config = dict(
    n_layer=8,
    d_model=192,
    n_experts=64,
    experts_per_token=2,
    d_expert=96,
    d_shared_expert=0,
    activation='squared_reglu',
    moe_layers=[0, 1, 2, 3, 4, 5, 6, 7],
    router_score='sigmoid',
    normalize_top_k=True,
    routed_scale=1.41,
    balance_loss=0.000245,
    balance_bias=True,
    init_std_router=0.0123,
    lr_router=0.0011,
    vocab_size=16384,
    norm='rmsnorm',
    norm_eps=1e-05,
    tie_embeddings=False,
    optimizer='adamw',
    lr=0.00112,
    beta1=0.9,
    beta2=0.99,
    grad_clip=2.0,
    batch_tokens=[65536, 131072, 262144],
    seq_len=512,
    train_tokens=671000000,
    steps=9267,
    dataset='wikipedia_en',
)
Below are experts of layer 4 (counted from 0) of a mixture-of-experts language model. Rows are named router (the router's row for the expert), gate (a neuron's input weights, with its number), up (a neuron's input weights, with its number) and show model dimensions 0-95. Each number is 128 + 24 x the weight over its row's rms, rounded and kept within 0 to 255. Numbers have three digits each.
After each expert's rows: a language model's description of what the expert responds to. This comes from a sample of Wikipedia text that the model never trained on.

# expert 52
router:123112128099154143129135163137093115121081114111160142121162116121107126126156074155116131158118124096128129131127100113162134119100110150065112083149158124149116151128170152083145134132151116102185139103150164143075146093119108124122124135150126124167132122113164139139118170138131089136
gate4:110116112089102139168125122121109126133088090133123115134147130127123126113122100150158128125126140093120121169124143129141137098091131136103118194154094074135156151151154161102129137121124139129119132102170107105160121120149140154096160110156120158145126120088162137104138157136111081157
up4:093123138149136100132144132073100124126144127179106119145166105130139076102107129101108190124148112099107104138089104128127125117163122128140115085170138107131091156140159079128167120097139102128131093134182115155114159113142147092170131123139099136136135106096109149168102120139148076159
gate5:138162091142144129140142153111177099129123172091122127167109121096095157133091121157131122158114136159127147140145137140105120113098150132164147116139153126134120096150127129077127146125121147170129087136165138069129125176144094132144142162123106163114121139091135133126136140137100143112
up5:156091087126107131130157126126124159081127121113117141128132120143155104116140115193113147105111134129127110097122129155133095127125098128150121119117106147090138146143168118165150113150136113144120161143123149172146131091130140131153140125155123091159144147141142133067122119087153108118
gate6:121142131120132139110137117112115114099135118118126112092144153161112167128185106194188123139143181121126081141137145135112134125138152133126153101117152159103134163127121141082137114097109136139119190105163104087141138138128107149150135123130094140129134148126120145100123157112118093105
up6:117178120089146110129158147133124156115162113142115112109097150144171159088184133185166153140138096136103101146106163131135112113125165111100099146156148132099106122141118111065165134132130091113133146121147113114144148075147128141154121138135126134123111131152114093135110106091129099146
gate7:106092146124104123125095133108117124121088139111133102158167085131150112136127080090103084161153179112166144100130128074144131077130134127126127128120134178140156145124107116118101157116107131110113124125142106148170127156138106127137139062136141158143113116133150149066105170137141120118
up7:095097098121158141100138075087126142100123136098092165152110130122184190124164131136149104142135132173081138167087128114137083123133139103166120122110161087126147113147128125102143117115125107143131123153160163169138162130107137103159133161204135106160109114142175096149154139129115151121
gate8:079146119121150114128115103098121120135124130127109117090159097148134130137184137183157101124112147181209151123078130150102075111114122142130103115162132126122119116107134146100137144151139116102126111108147125152163142108086134110166138145158083145167116146151136141140112160120089109167
up8:118121116101105118157130060189122155138095095125097089120140139128140114139144117105161100124150147149114119134148142146114119145147113136109121131126087138111182128158094119152165119104080117160105126146121119124096119099094106144128127136167156108126146131143103120171120080175132149127
Participles, adverbs and adjectives right after was/is/be, such as able, appointed, known, considered, spread, plus as-comparisons like as long, as much.

# expert 39
router:131119132126132149135137165130116123104083083116158132132137102103104141098123126143130146152101096085142133116143071160155146110128107100123095116179128112159106112122165153101116154169140130086217130100125161118101131090112099138115103109142145125122142102136102125144133142147144106164
gate0:123115167105104090115113126110145080109141135119125098102132130162118070126160146125114135091114099125109123176179139149146105123125141167131111167123161138175140128191088115122132170177127144096144129148119144142148152172138147100116172099126077119133152135139119135084111119116170095154
up0:110105124160132161145126116150169135137129095167089108115110116119128132120092116101109129135100150136112099172129136134095115145134138136127119137141128146140164124122092178132130151132169145083137128111091112163119121144177097089061136120148118119163100136094120097158106109078085159142
gate1:084103163162137149144101125129073133098128111106120139103146166118135144139109102137129139128163135144115156154093089151142123119102095121155137146170133141160138143174118081119096183131099087150134118144096142148145124108123107160149173153115140084114147119152181108144111146131138141165
up1:177142104114127124146137083150182112137103152128153106150142100132083137144138124084130095123092179104161126103133113086091152135142149152136119112121129104101112162101141132123140096123116134115111086129128114132102114165136127126118116068122113164182135114118074136112085073102132153110
gate2:168120124146136142125100143118115129167095117102144118102131141124131143113166110158109108109127157133165118092140072170130158178101118174152126107138127126161131113109129080113127081126136130108118091112148143081102138102130140104152092123079103124090144142155128167133094101145121136130
up2:120151145107121052126123149131183103094140137109120140125115079135146114113081125111082102193118089110148130181127150100106085110163155128124138170129129102123129160144138170186115132146141099143120141121112143155127117151133102101129177111092149130146117108095134142088134115091148123153
gate3:133149112139131091136106136181109123121092122116109113095108112124152105123184172119134127126113118129095136106155137088114105103080144134121113124111137095141156146165135144110129180110155123139141169170131157126116137141104130141152097129141128103080121107097137149112144129189083130149
up3:071154097148120152118128098154164110101101101130103140139129132130140176146090067122104079106142141144095110103090094127126114114114152109181118084130175089117155140143133112176142138086130103093145162105143096151144141116092119130152085118113139136112114175141117081144123109123117105133
gate4:113129108188133188134090113093162112126132116139131142094182119117139168135116158129134107158160118125112131113122131134105149154131166144133098138117128117120116101137153106154137092141113126141165146142121176107158096139082114165148110120142120120149169145181142152125131112117090125135
up4:127139080074064125116115099107086166136146140139120126115135182126162122129106124139088144132121103134142141123166146109087109105088115129146107118137126100182142128103098111131167135134104155110126112118136117118149153140112105132143122160134144146098128103093120132146153137140138115145
Pieces of place names after their first part, such as York after New, Janeiro, Rico, Angeles, and mid-word pieces like the d in Amsterdam.

# expert 32
router:142109141103139154133167139151103120152124144154146144109152132109126129108123116136134159154123099110126129108148133135171120148150106101082123095150109149155092141119139142110154108139155172095185147095121166131100141103125115135112119099133159131151114108110103117134155116192150085108
gate1:150107174148125139126085152076166158115096144131161158117101114122125099080110109124123104144131183154157149170153138148151126140145085139123091148137098147143154140107134134092104123112094120135155136107116113185143138154111080074120141169109108108175117160156124139120102095120089092121
up1:146150120106123119109108149135156134084095136111142115121122130115123177172123160108141103137106127160103130132092093093109116107105126174116110123146152097115146146093117116148154172185113133120138128095129110123143121157134128116138118111172077120114160162110131120156116124128127167151
gate2:097146147109117155132117136069120096121133098153124112122146094146135117161121107185119125129133161095101093141136129111180069121116113175127124142127124141132104124115159138137129133143115105150153134084152116155150194136127132217106159079161141095132160172104151141132077111162145092139
up2:114138134118087129107132133143111106133144173134125175122115128113128127109111107184107130150148139152082081161099133147145105150107114191095119107135155124097130147122142123114130197164106132142137140124119135138139155089144143112158152114119152107116157115154145110098118096140146134150
gate3:135145145125129158120109108123138158135134123121122130120143097178131118132122085120079100104179097132184114124136136126142134123111142140159098145146134122174122114103133132123125132150111098192127087104142160097148133095093095141041141127183130138116093162112137127201134152149117167122
up3:118173139146111130119113125119134118156156138146111124158124106154118148097170118116133109123195189159115148149126089137129148147091123172132114140158146157121109112167096113093139174125133109145147142110081146126113119059140093133139154119125178121130106107148186088079166123117138096125
gate4:130105165108134109138130138138151133143126113151157121063062145138093153115157132139113122113072139087154126147117159135086119104130119108112073111101123125122113120146145140137137138167141126139153115112108139156075153125132147159138093146090104177141095109130101114167151153161086097137
up4:147157107093148122133121062102074139152135151160122109150134056155145131144114152125125139121130129111161163115140127113146118121118171131160166103156118136116154149100126131120118093088141113113081110094142125172139132140141086101115139105186143136106155145090131179149162116123123168142
gate5:170115125142126154148108123138087093110140108173159106098149108105076149133125122160158112107185168144159127100136107143135093137127100135152101162146153151161107129135140173117127115117130176113138156141144143117113109036131110159151174125163149088103130161128150124113084115139120108115
up5:083130115114116101107154151120152145132119142087084157165101139152157096130122126075103145145057103103090125174134152127131155097133161118098163114131129093077139120110104097141124120139131090150119089123111088151144144204116136087100097127098102160142122108101097135148181126113143157146
Words in song, album and event titles and table headers, such as You, Love, Night, Year, Title, Wel-come, plus currency signs.

# expert 17
router:119144129098159156104162150153117130124107109127148156133135135088101171104141084164158153146126087086104143115132102143168133123141097127105126082164145112147093141165128139090170134136131154083180146097127150141108146091103122164109100142124122128126123108104119083156120166160146098148
gate0:152104092162150148151108161115118161138110094138158110141091129090132108141129144048133140137128127168103114121109089126151127151143108137126093148141152108132146089134128135099128152131133135138117135124133121162109095104135161113156140116104103191123139101140133120132095124136104084137
up0:154144131129132106087128077141103126132108133154097112136116117142178179071130136118181109109141112141089130079100142116119119119145119159166154134114135154134126154124074140133144109131151134080139135160132126107180188098133125153131108132118091135136129163106116083084139126083136179090
gate1:132086131107153160091123125096157156174133129158127131070126146085118135105165097083100105147138146131144069100088138101145105159090157093135123104121128109165075139114127136137075097089132139124151167134100123118103125137117133122145144127156098143124086125147124106147157136125083176139
up1:137174129138116116136141119173098120097106135106139139178133114179145144163096164153169160116083114133119179146158129150111158100175114129101122152147132117082160116132137129106185141167113120132109089112146122131139129125134116128112106130117149134134167125104125158107109119128162087132
gate2:143171152085121160164155153099081136105134143170119145091121111078178140133100123118110152145123123118108107120118149121094143132104127108128101147089135141126121117116165117129100088147107149107122122146121105144119139116100119150135110119143111140087140146159144100129130109113164075149
up2:119082104180141098102114115168179122140116104108138124181147146175090117137160126141159113116137133145145141128135110131156115114151136152131146103151120104126126148136092146122149157126155122151128134110138156119155117145147119084127151135118152110165120128094110155110137138152090184120
gate3:131134144122147180109140117160142108120140094121142131121120121108082095128116121099135181107091149087149101173135152121102067155120117114070093153128168107115114144149139142121063102142174125074139106104150127121117080107126113137148128138084136073115125148140112110120131151148135097127
up3:143128124103162184116151115137093118117137097117144146131104077104118077133122150094168187069089108103082112158115128136104126117188124145097116126126108132135171180128121141118135121116152132076144104121124129139119104121160153123136120135066119097153137140168121113092147122128149112122
gate4:118121122097153113102183135152142126114131135120100132139109148071178132115119138135117126111111152116125119158111149134121127092164137113106132135146138101146122085147149172163094088124092090097137101118164129089165118171136116149118124121100115143113107077119126150148112192129124102141
up4:121123135109124130158125139143161095133179135150112133130133116135129111103096088161134122127139151105120126156125132130170144141134133176112133140082194165128116091153123149145137123125136166145121134132114112090122119146147162114129130191092138168123139130157118125114123130132120087103
Table column separators in sports and statistics tables, and words or word starts right after "and"/"or", such as yellow, local, recon.

# expert 59
router:126134118101168167138145147135119133123105132142140122109152119103108133104142148161124141145084090098114117153116107130149139117158131101080092102177141120127115137103148149127146133141130156087218129114100161132110165103107103118107124125119126140149122137119125115127132127149144122125
gate0:120137181123097151128102144086132152104091102117108119145141141113142100111109141113108125098077124098145157142127147148140090090150107136117156143141169190103135075165107111122144155136115073112118145152110129113122158150092130179100141137107138135105176114108138131164108117126096125122
up0:076136129160106121111176116133086105132098138120097079142107118164142109121167110094099174136121146150145137115100136140112109140116153134122091133140144161152133094107147119086157139147144128085126150133148119126164107161111128180105159101132122085118119083070125132151133123138141130123
gate1:124117140129141143122101131106085158150117148142117159108139112145093106128158146108113126122129069169184140122169112143165108178117118138157154117103160124166116120104189122126127160086151110143131085154114152137079124127121152110116111161102151159125140094095160169123123153157124134144
up1:121146122148106087141136125171165086137154135117136107152099150099162161146106114128168123116145202110093134136095145106084173092124146127101147156145120135083130137152074150099111125165080146142114169100148102130140139132142107135142165110115129112117102178146103104123125149112131117113
gate2:129145127129159117095130142125104147151167139129137102120088096096132110112105133156124116133105139168113104141160140108126155113131095137157148172143161099108127113108127129117103103087149179097139100112117139131067123137161125129114132155099172099135151116115113156122125173095119137123
up2:125094084151139095130142166089151147129175108128151146173141121108135126117138172182138122140128127120096107148145127118169162150100124130131123143132123120127140090128108099121149114130161115155126112180147130170086149146156126119139148154142159122102089114123137134123139170083084088141
gate3:122144120110142112112177115106118129088111073132157130114121086113118105177130091143157102086088126112138122135152155117119115134117152114127103153159110127123121071140132115117173153110123161123146135192101165111158129155102147145160102112109108103125135093128144107157112165150106119110
up3:116146129123136107111177122115119112112133098138162127105116113107115119149133103137142109096087122113130112143150160111128102123123144099095084155154108110135107065126133138114162140121116136133141124188127167117153146162117152138172097134113114103103124090125139118174097157162086127127
gate4:112134149128146167157146103145159134126170094095153118142096102119106132119138117093137113122098143150123099138144114145122110151164106146105121119103144122142112079151159140144108130082143154119154173120168132106118103125108080106099057166135147146133119122109117135140123122136138109145
up4:144153090158112102157132105144126108085123073088143102134091121087144135104114138104093142108092092109108144119157134153138123138127131141107082130131122098141136118110123120133128135105133110113179167149181150139115118136089115107110087102163115155111143139133121118165123111148135099140
Periods in abbreviations and initials (Gen., Cap., p.m., D.C.), closing parentheses and braces, and final cells in tables.

# expert 56
router:137096157100169133109149156143086099129111089127181154104161136130127139127145110142138149140109093125110133124110094146166105127156146126118101113159130137169113133088137140118162150148163141099206134117124150133120140090124167154133131146126143111150125090125145111128151151161126110138
gate4:165125105141111135176125160093130104113132098144110095086162118147136120112145156158094138150167162120123098147092168123146114105149152128146153145133139134116148131097109163109128133151097134175143146102093125154143159069137154156105104075143146146137152104155172104127145127172107134119
up4:140114128134120122159146130106143077097159094163115107080140127132103130091161146148085136128162175115112078141105157120143118116143149139122136147138148124130141111108113155118117117106108117171151108109105137159124142085125150141112130105141117142139132099192135104147148135172133110148
gate5:090126154114145138133145134127118117131148134166142119114161134157158114129107111137150100135106109132124113146127086136145141129135144122127139142141140154139120136144153145040163125099170132175119123120100088153129121117129164142098153092132121168155115131125154095104140113138077143146
up5:130110140122158178146160094125162162120115123157166105115110167151161104158128135155158126130146123103118138123141135109155102206110135154124150104097118131113092135129131188102120094113161139120134131116125122118131153160134105136110123155095117135119131099119097154108132113130141139100
gate6:115118151110130129115099101093113090138124151087181124073136098089136140163139102138150104144151109114137092107115137157157127132130121105131140151094125142113157106153102187137095105082124157138133154150100143146088128062183105117133161133138125112106123130125141137136155149111136168141
up6:085130114158101126155130167098133131130117122169115165192111149178121098122114142128098157143170088144114144155137103133114117111151122113120146100112114116155122163129123120108125154158111126154105123087146104108171097143140150133111121153156111124154067128108118090079149087152134112124
gate7:139108098136175147119095130161110121127140161118143113130172112137137117102110142141143130177121093141123145115092091097138113107141106139135111128125156122148081106137073169142144115178143132128140145130107107130118141115099111071134111161130147162100148101071158155136119109119121144112
up7:118118124123190150120080134190105129141135172125146142157164127129139119145110105118153142149103128163137170124129101105131129116129090131143113131151138143120088109159102148176174126170141144123127139135117123130141121135136111096141162168111144137094144123084141180120116147095129144101
gate8:142103151119107170112115121095144140124114120149158106099151118137134121149148128191136141135117080123156107113151138095167119101100155141137118124116110128105118117167116124145150078110121158129159156123105159164081166144162139128133152161153150092071142140137135142117114141131119152113
up8:113158095141127090141157136154119123131128129095086144156094139115115142105106133084118131136135158138107159119125122169073138153155105122115126129132141123141144133086127110104136180158143089126096099129166100095195087112096126120118104090108098164182117130129108114144148113135153099147
Line breaks ending wiki table rows, plus table header words and dashes, such as Pts, GD, Qualification, ±%, Notes.

# expert 37
router:111138134088153145137133167151099091121116116142143120120159148106105143094142130146085157163105099095098127138114117131151130127140093096094112109156137089161064106117122155095191149126160152097191132120088174150105164120110120133106089157136108112163101123118105087133107115176133123162
gate0:131141144125136127170097106114153158094138164099144119143116129132081162166099130126137135126101157184131122140116097111086108134102116172169126138139133176107146103109182157171139156162168140118149088123118117141128148102112125126144139148091096107132129122138143108103121127111145112110
up0:118116088124100106165104137163106112097111132114079135123133108123167123107133140144097128127147122106116120113134161129159113124115106081118092156108140114135131168182068053104130118123092140125091107191123143116147101162122153152133118114155154104115161134139108152146117096147121169128
gate1:117156139124157123116091142126084122111145108114111124141134120120164115127137122154171125080165096134117108142160106092122139126072093134125130121143146164156099152181125158145128158118110110144132125101175139133136149105157094112126153146141113157141134150100124137111163169092148158124
up1:157107107129104125137132125111168100162115157122132109103086132141119097087121141109077095160139134147138199111123164134130128163135144137137106130104168126146134100094119111110108130135164099127128126122083138114129125180074133114123103131099155125106113125146139160146103134153089099100
gate2:137145108095154154130145103128168157115105138076147133131121152131107153105140134169118134138115150096101166140184123140109147139092106136127071149105118130073154154089190068098156117162149152123119133127094120134143091128091120123144105114103108126144090104127104112111142123152142083154
up2:132112153124114100120115146108140163140099134093107113153144094166112096179125125131164120143119105152124114121153105158127133113106143153150163133134139154130147128129122120072140162153154158157134108155144092129162123153154095159115115113139081171146098095147148106118109134131090096127
gate3:151081132119138125177155147127126126091148163089129123106164134134123150146146103110138112151135085152132145162090115094108112161132137149126168101148160129133097157134179153127119136123170123152122096144104113151067152075109079150141133152117116153101159135156146113125134124085107171157
up3:145105134112163130134140135114092118111103129099177110113131090111136132139151104137181106133138096149101130146096068133123116126146158153128119084127146144125099151104167133114150131148183145175151139128115100140091154089122102123150155151159133128112188108154154146129133122082098144097
gate4:094129163159112142109101176095109100100133116169183150084100136106112086144124112117125156146132135155116104122116145135124099112092123126099131140140164114125085109092102148128122139130146163091132133135105098135141158123109121174065146126138067084131108134134119148142133166148133117155
up4:109140141136152114122084137128102116130108117143147107107096156147131097159143091143130148138171083168114148142140140158113075135122122162097103120109143094112110134088110177111149122162146158100142144112135130138098156117087095150131108149151086096161110097092143108158124142155145099131
Opening parentheses and quotation marks, often merged with a digit or letter, as in climate-table conversions, "(9" and "(M".

# expert 22
router:122133140126151171130154132164105106107116111122132159142148135116125122130127123171146130156109110093134121097131081141159131125139110105108125122159155109136113134152171127120167139135132126088200164139128164126108131098116105152118127147120124126127114103140148097116110162148164104123
gate0:117171130123115108123089115142158142112133103124175079119108129091090093154153121135078100143164138136114121130159101139140123115099129133150133113165139129155168153149168136107128158142170110131108161121148108151128128096097074136108141125146108132136136127115168167137143154118126084129
up0:126099149133127145116174099133109109141148168122085167130144111155176146104085138113169142106111126125149124117124169126130135144182130097107118165086112117095095110123100089137108080118091098123140126151096141110117124161145170142143123131073109138110134134138070103114103110146130175130
gate1:139110147173128149106135153127140139139123143117123130135092117087137150149117102125130141114125106132167170154164111190158112098136120103101147128140118105161133090163105108129119143138122123144147136133120110115124125053133129087081144164142104120141100139147126144127132135109149100118
up1:111110122147127127090089123148162153105111120112124129107126106143125145123084128089066115174112174129099134146123128111149113092106145113128128086115145097171146141150147127142089138122165112167156177115160104089142148127105075074147130148174102136145106143126124096115112137119133129140
gate2:123145094132159129140110131159135119110107127122147132129109115126141126152133190141089116103152154113061085094153108127119102140157128121159131113119146123131170142146155093153118139141142116130118141141102140160120112145118087128174115138150116120113135108085114142151107122127125119124
up2:125132113106149101119144174146124082112106106132151126144115115133150100159124137145138146125130095124113120137110097111141104125125143160079128130143120128141110126156145122108139213115134125142130099134077135149126118112118101130182155142135088160097143162125146142130099125171145113119
gate3:064125137157143123130153108118086128075127115111113161119123126157154123129148099166129135121108136121072139150090078137115091121094124131117104140152177129099132113140149163096093140108098125142145096130123142097070122129088113124145110164119131115067130135140141122116125156124135122184
up3:127135140139113157121122156149155129140180170117108090095128107139089150152100143114126126133150128122137152094151177148154149154125103132150135126115126137156110110124167102121147086145152104102106146107122170113147118131157160148089148144115112135101146146141131118135125124154103153095
gate4:123169128154145173133149113128181127162114132171132084165146128097141116117098097146125154140104145154123068156114096113139088127174150115133135125167118128112140132131096104128104155097099121089134126115172129134152108175099147128147134159102121128136095103139135123111123122102145097111
up4:114117167114132129096126146146108122112146128121122110155103137182159140121148116138100109099105112110112161108127124092125142154107161073144108132186113123106145101113113138098192175124138147152110078152124122133130133083130074124134119124103108116113121133074158124142114116139101085108
Short vowel-consonant pieces early inside rare or foreign names and words, such as Sept-imius, Lj-ubl-jana, R-iz-al, R-iy-adh, min-imize.

# expert 49
router:153122106088159172135162144131090140110112106145184146119142146125091133125163137128142134144115114104140084099111117127137127136130085108101103071164097134145135124124153129136164117124159146100195108121130154141112151097142121140103125135154126133157134098109138117128100171161126091121
gate0:127101126137149140131097117125134096109138132114124135118127095124124101133138128117138114102129148127098080122066149067122127134098134135150135103143110166131158131143106149106107129130133116126130122173122112109090127142132134126127105145150121139118086090093121163126121109114083106164
up0:095131118098155143144125100140138140124118108107120120159105107116082117130121164099122157127105128124132127105116121119083154133122139130116106135099117114151153116141103142132140099161089115102130126174149083154116143154111096133157070133118167076148134126074100144137125139158153088152
gate1:179091194128144136139160103151123133177143107108161121145142129163205131154136149141150103100120138106148098098114147092149165135159154128113100141134117150124098123096133131152113150110138123131140122132127125133083119096105146155094163129078133160113154114117112135141102105117132082099
up1:116150102127121108112103100134113128135140127103114154088117140147082156124126065129138114112103103159113071124123124185164099141142125096107149158147164123186173122121172181112122106116082158116127127109131101134117144146110084153163102125130121105139111099159114124123108107121138163168
gate2:159134109129137137163131123124107117123152118117135070155112061161129162173101087077111148096127104125132077149145105135198109114155129121127105092131096122104135131147125122160119118123145152080123078092125135093130123148121114118090050116150080127145159143140133149128117076105108128126
up2:108157167120141122120096116112108129130129166130127149125125150113131122068140190155158109152141178125162148102134138134059144174131128115135117117120154120154142104120168144105134123164143119158128144122134144120116102105136166100130178151125154137122101146092108149113113138163158170125
gate3:116167136111164181114143117122145118166103109122166128113106148134109123122151124091156109108096171110132137110105134159076126130140145146057126119149119157113115106106153113152105123099191139112152079131119112109144152155135123120125098106143113166093158134077119135132131150107133090114
up3:121143093128140152110121130146133139081093156118094143162113117153162111152111117152143081140115109090100097130061149111115164116112128150122122171107144126093118119145177162171149146141135127135120129114148154121108069084130108138121155158095115142108082147109109104088146112123149170150
gate4:175125150103111132105123119135119100101111094154150143116161081136144130129116135143135123088126129106127070100141131119125133130101103100130093133114116137128101176106111146140145093084129140108154114107147105081173126111129101080107141122122115133119114160149156089104106096137139062125
up4:140140161106118168115072120155115162131063129135134174115162117130126146138124127155121165120174090123125136107161146172108146115116125104152079148126117100158104138109157119121108097115086148120132143120137123149151181123160152135172142157113094155152123143125166115140144075142095145161
Words and word pieces in election, results and track-list tables, such as Turnout, Total formal, Nominated, O-pen, But-ter.

# expert 9
router:130133140106168158112149151163123094124106105113160150117156145114114118119133129131163144138111095121106120124131073146171139136122118131105093098149097100142120122125137126074196124144157167105183127126122171149104120094099112131120116137160135130111097104138160084177119150181125118124
gate0:128093136117174125140095110146137092134153123139101107124160105110145080103107090131160127118120155133116111103134115111151117140122158143120122173104143129095113118152108138069122094055177135059136120116149151131152129155164100110168144141135113143119164137114180144166134117121100120135
up0:100115119132133127134094118111114114100153134107115115136148123124140120098133087130119108124107144120120144133175112106122086138105136145109117122158141093119123129106144129073139116091146141084138154143126120123148127102167092103145106114129115094149140115084151119119152092122139117114
gate1:127099146160119119078158165145109123103135095170129144098137181135162149115149126152124123142123151136131080119074162138126112138164105136136104104104183168115121078117108143102116106133105118121108117147109147095142130128104145111114166167104113152121096145140116080133154158146151114127
up1:162151077133139152196097095141136117150098154092117084137111109122095108165114157093124131098112103109111161113154118111120145112112140117115130140167070073140134157124149129167136132093131125113154115109159127164109138134167111152143110081127135103115160107118109163143100105120116146129
gate2:178135126093131120120134141122111127079133161126151133150116106132165070128162142118116150153144178159128121135160114149122160127129149140110137129163129079102112146113161098075133112132131113117172101111131120094096103102108085076131114140126109130151154139109117159129161105167137148101
up2:168088145120136120146133164089145131125112188176130122121088157131136119090153156141071126126137113164135115168116131117167154118108134106122117098147132082079072134146181117090138120143108114107143114093130134102108124117161123106101145156134113166115154093108179163165126155138119134115
gate3:137152095116110139097124121154161126130125066147187127143113105139149123134117137163122146143148112127116124150131120165133126093148098114126106155172099120134123122112113144121115107195154156135115118131089080144133152152126128113156115131113104120151137132120155069166163119146127085106
up3:155106136140138099121151129151123120125131165057142153160128141117149172122122108117137159130130139141111158146116122137115127099144157108144122127172126192151152160148120139155120112161098103127117114151098147150083137102171157105118162144086170122129155155146067151076099167127165162129
gate4:153132141106114136126103163147123116172152141084117146141132118125142118122144143173129075120103142155106065114088172122158124089137165123119106069124120149135152127141132124120109125154131154113128129145146160115107136130131140113101127107159109151097098109133129179140092084151130142137
up4:147147158128161144129127158129123134148130136117141118124125125135134187167150129155142066121109120135111092073110141081125125122131117085112096069161130155121144146142130129109153147130137148109133128126166181125112129111176159160091137133147121136108150126123135139139067092142120122136
Nationality and place adjectives and names, mostly after of, in or United, such as English after Language:, Indian film, Mexican–American War.

# expert 36
router:143150162127156156125132131110096132142106116125135133125156126108112154111140138142084129158102104117152127103140083159168134112115103120098090095128125121124100127098126121168152144123149151127179134102133186145136171094115123141103100137123127129114112110116174081155119140149149093137
gate2:141156137090145155115097103135134143074142118100148109111125102174137127142094161149147121153104124110117095125101129124116147110095135144101065110113131146165113125110118104140158163144145120110120143160094107128115135144076116085158065169172147142137130095147148134075101095121156105133
up2:110120139114173101058122153153103139093144141132142143110134109106146130165141146089128132175084163094175081132124131141163128119105176123122117104148137145146075129095081093147150145133134126149121115134114088127145159113105123121136100142153087163165085134124151108111098135124158133121
gate3:154124140122136100094108085127126150101151078128130127120148081184150138126121127130119119145083132106132134108145109148103097091163117075080081102142148107167117126131095097154169132123124116163103103119155123105149102145139180108166113156142114110121108142153141115141111077133132097165
up3:078067133173138150185113097119135132128130107140166190135126144152130119142153127113126181117088128110140151135155100132149128097182094089143151162108163134110130079143098143133132172165120127130129132145167107127119140129168108148123139156119088106117131172131110110106152128123151118138
gate4:105082113155098109124101153137101139189132166115149114129090141099082089165132104118114137123123152148103150104146150149157125141095128140135139112112131124127100136199122107160122110100169158156106148125112107125153154159107086150110171100094126115130166146107137144102137106099092126120
up4:100107132123106102090138132144119084164135150132152129150121090145111100116157072117119135161123155114126126130151147127119114110105094121155121120136135124139112098170131122155109123104168175151151159111139137163122101114122122149143140163135128106151131161141132146045116122096165088103
gate5:158143156131106050119099114107138111145131164134144131115109148137095142114115140117167111143150125163166164115144156125093119157159156132138146103160138100141139153122122110148086139109127127133110119143147137123110125124147148090101135164110165117155087119161151075176129125119128123142
up5:120144157128145102131105143070092118113096145110084106097159119111132113086146108143143139116115180147146124092096150161093155139120130114140110154125133115104100149147108123122158123149126142124113121145144101134133142093109111121112140103087120104157124145131149114172147137137136087131
gate6:134104134126085117141158141114146098149100146094107139155115108132135138137096140117113114161105117146149151072145088147145100139144122130171152089147118149130169124073108153129142101122123121145111164168135126067161102084155129118135099171145161122168095140176146155105140127161162140109
up6:172105143156130148127185071139119106153126122139122145075157120147148128178139126142101078124123108097165169097091131107097106121149114089137108124140094124147112122146132176117115089105173137161135121093167151180128117106137168114096118125108162153101118113121121154140134116124148101084
Relative and demonstrative pronouns (that, which, who, this, same) and nouns following the, such as name, census, house.

# expert 26
router:141122138132150169150118151111134106138100113138169158118148153092123140125153160136143146154114116093124118130116103118164124117151124115091087127128137099129094125131153166114118152141171135111225138141141142152108168132136150131128099135149108110124131117149161114163095161114166111156
gate0:136136148175134142086111083112151120138135137165053141140165117100136112107116168139129120133107153111125118138090153125107112125140144146163153167112127116109123081178124114141127114134146138084113171162158128123127115127090157155153103193127174149101138141118127133162125138111121124096
up0:089116149148117100161141142147157102119119091115155133127124116165137125100112114131134179148124171097114139101142082146112144163131175115150105123132081127081134116117121133134163144136077119168140160126118130121132129126092134161117112130123156116131129155090105115091116117074144079134
gate1:149168166123127108152140149117094090085156119113139170154135135114113122148094105088128100129139106174155150131149103158112118158165133105133127144117117160153062163159139158123109157104124116137123138144130143133113125127136120083135135170099114144154119154154141132166137124117147130134
up1:146116151132139162151134121132124098149163133133116110140196166158097130147098100122152135130128151121157092151141141111129153153141168115147176117120095151086094128150158159120135161103137132126118122118103098162118144105157090165116142149118161118144114105108108107103112153154140133110
gate2:103088121140096164143112120107175152125094157083136142137103139110114088120108142157169126100164098109151173102134107106140122111160085123121105144132134149119095098128111084126104129162141131134113161118145156129127134102112119130138163116158081121067157131161134128114107085145135160116
up2:121143122114133196108138134136115158101095096154118123153152108099131110141078109140136176101138145098086105103103115105118143123142165116105133103173120150100176132120188108117149109172136162111145164125162139147131153153095094161128124140135129094134127110119112162134102103102086107103
gate3:130116097148149156137141081138139137131121161113101117117104069117126133078115161114147147099106153132106100098169165108147108102173149120112108146110122112168167080145091114087109134104119171093117173147156135131164122126111164132154112137182107101132081141138096147175140133131090115148
up3:093124081103152150123117152146095166142105108166135175151157111102096102153123142136185128117128109125130111129124121124110158122140116102111124110139136122125152121091135124118150123133135136164157141100137123121108119127125104144152127103139140095127137109104166147114086152194097102097
gate4:125182143143165110152099178092137132115075141132133078123152138084155102165122132163178150102120116116142114158179139133149099104115161166117100138120119137151137115148132164147122101181101156156137150118157125138105113140124131134141119116116118160121111087176136133125134106133146134122
up4:093109113072136178112122089138122129121139144134114169156123120177097125109139147145104094100109156144148104118093131140133134135117102129124144139123151184154151089193115136157086078080165118079144164138081131104126104127139132145109152129096121159142137141061117157091129118110106108142
Vowel-consonant pieces like in, an, en, il, or in the middle of words and names, such as Scand-in-avia, obsc-en-e, V-ill-age.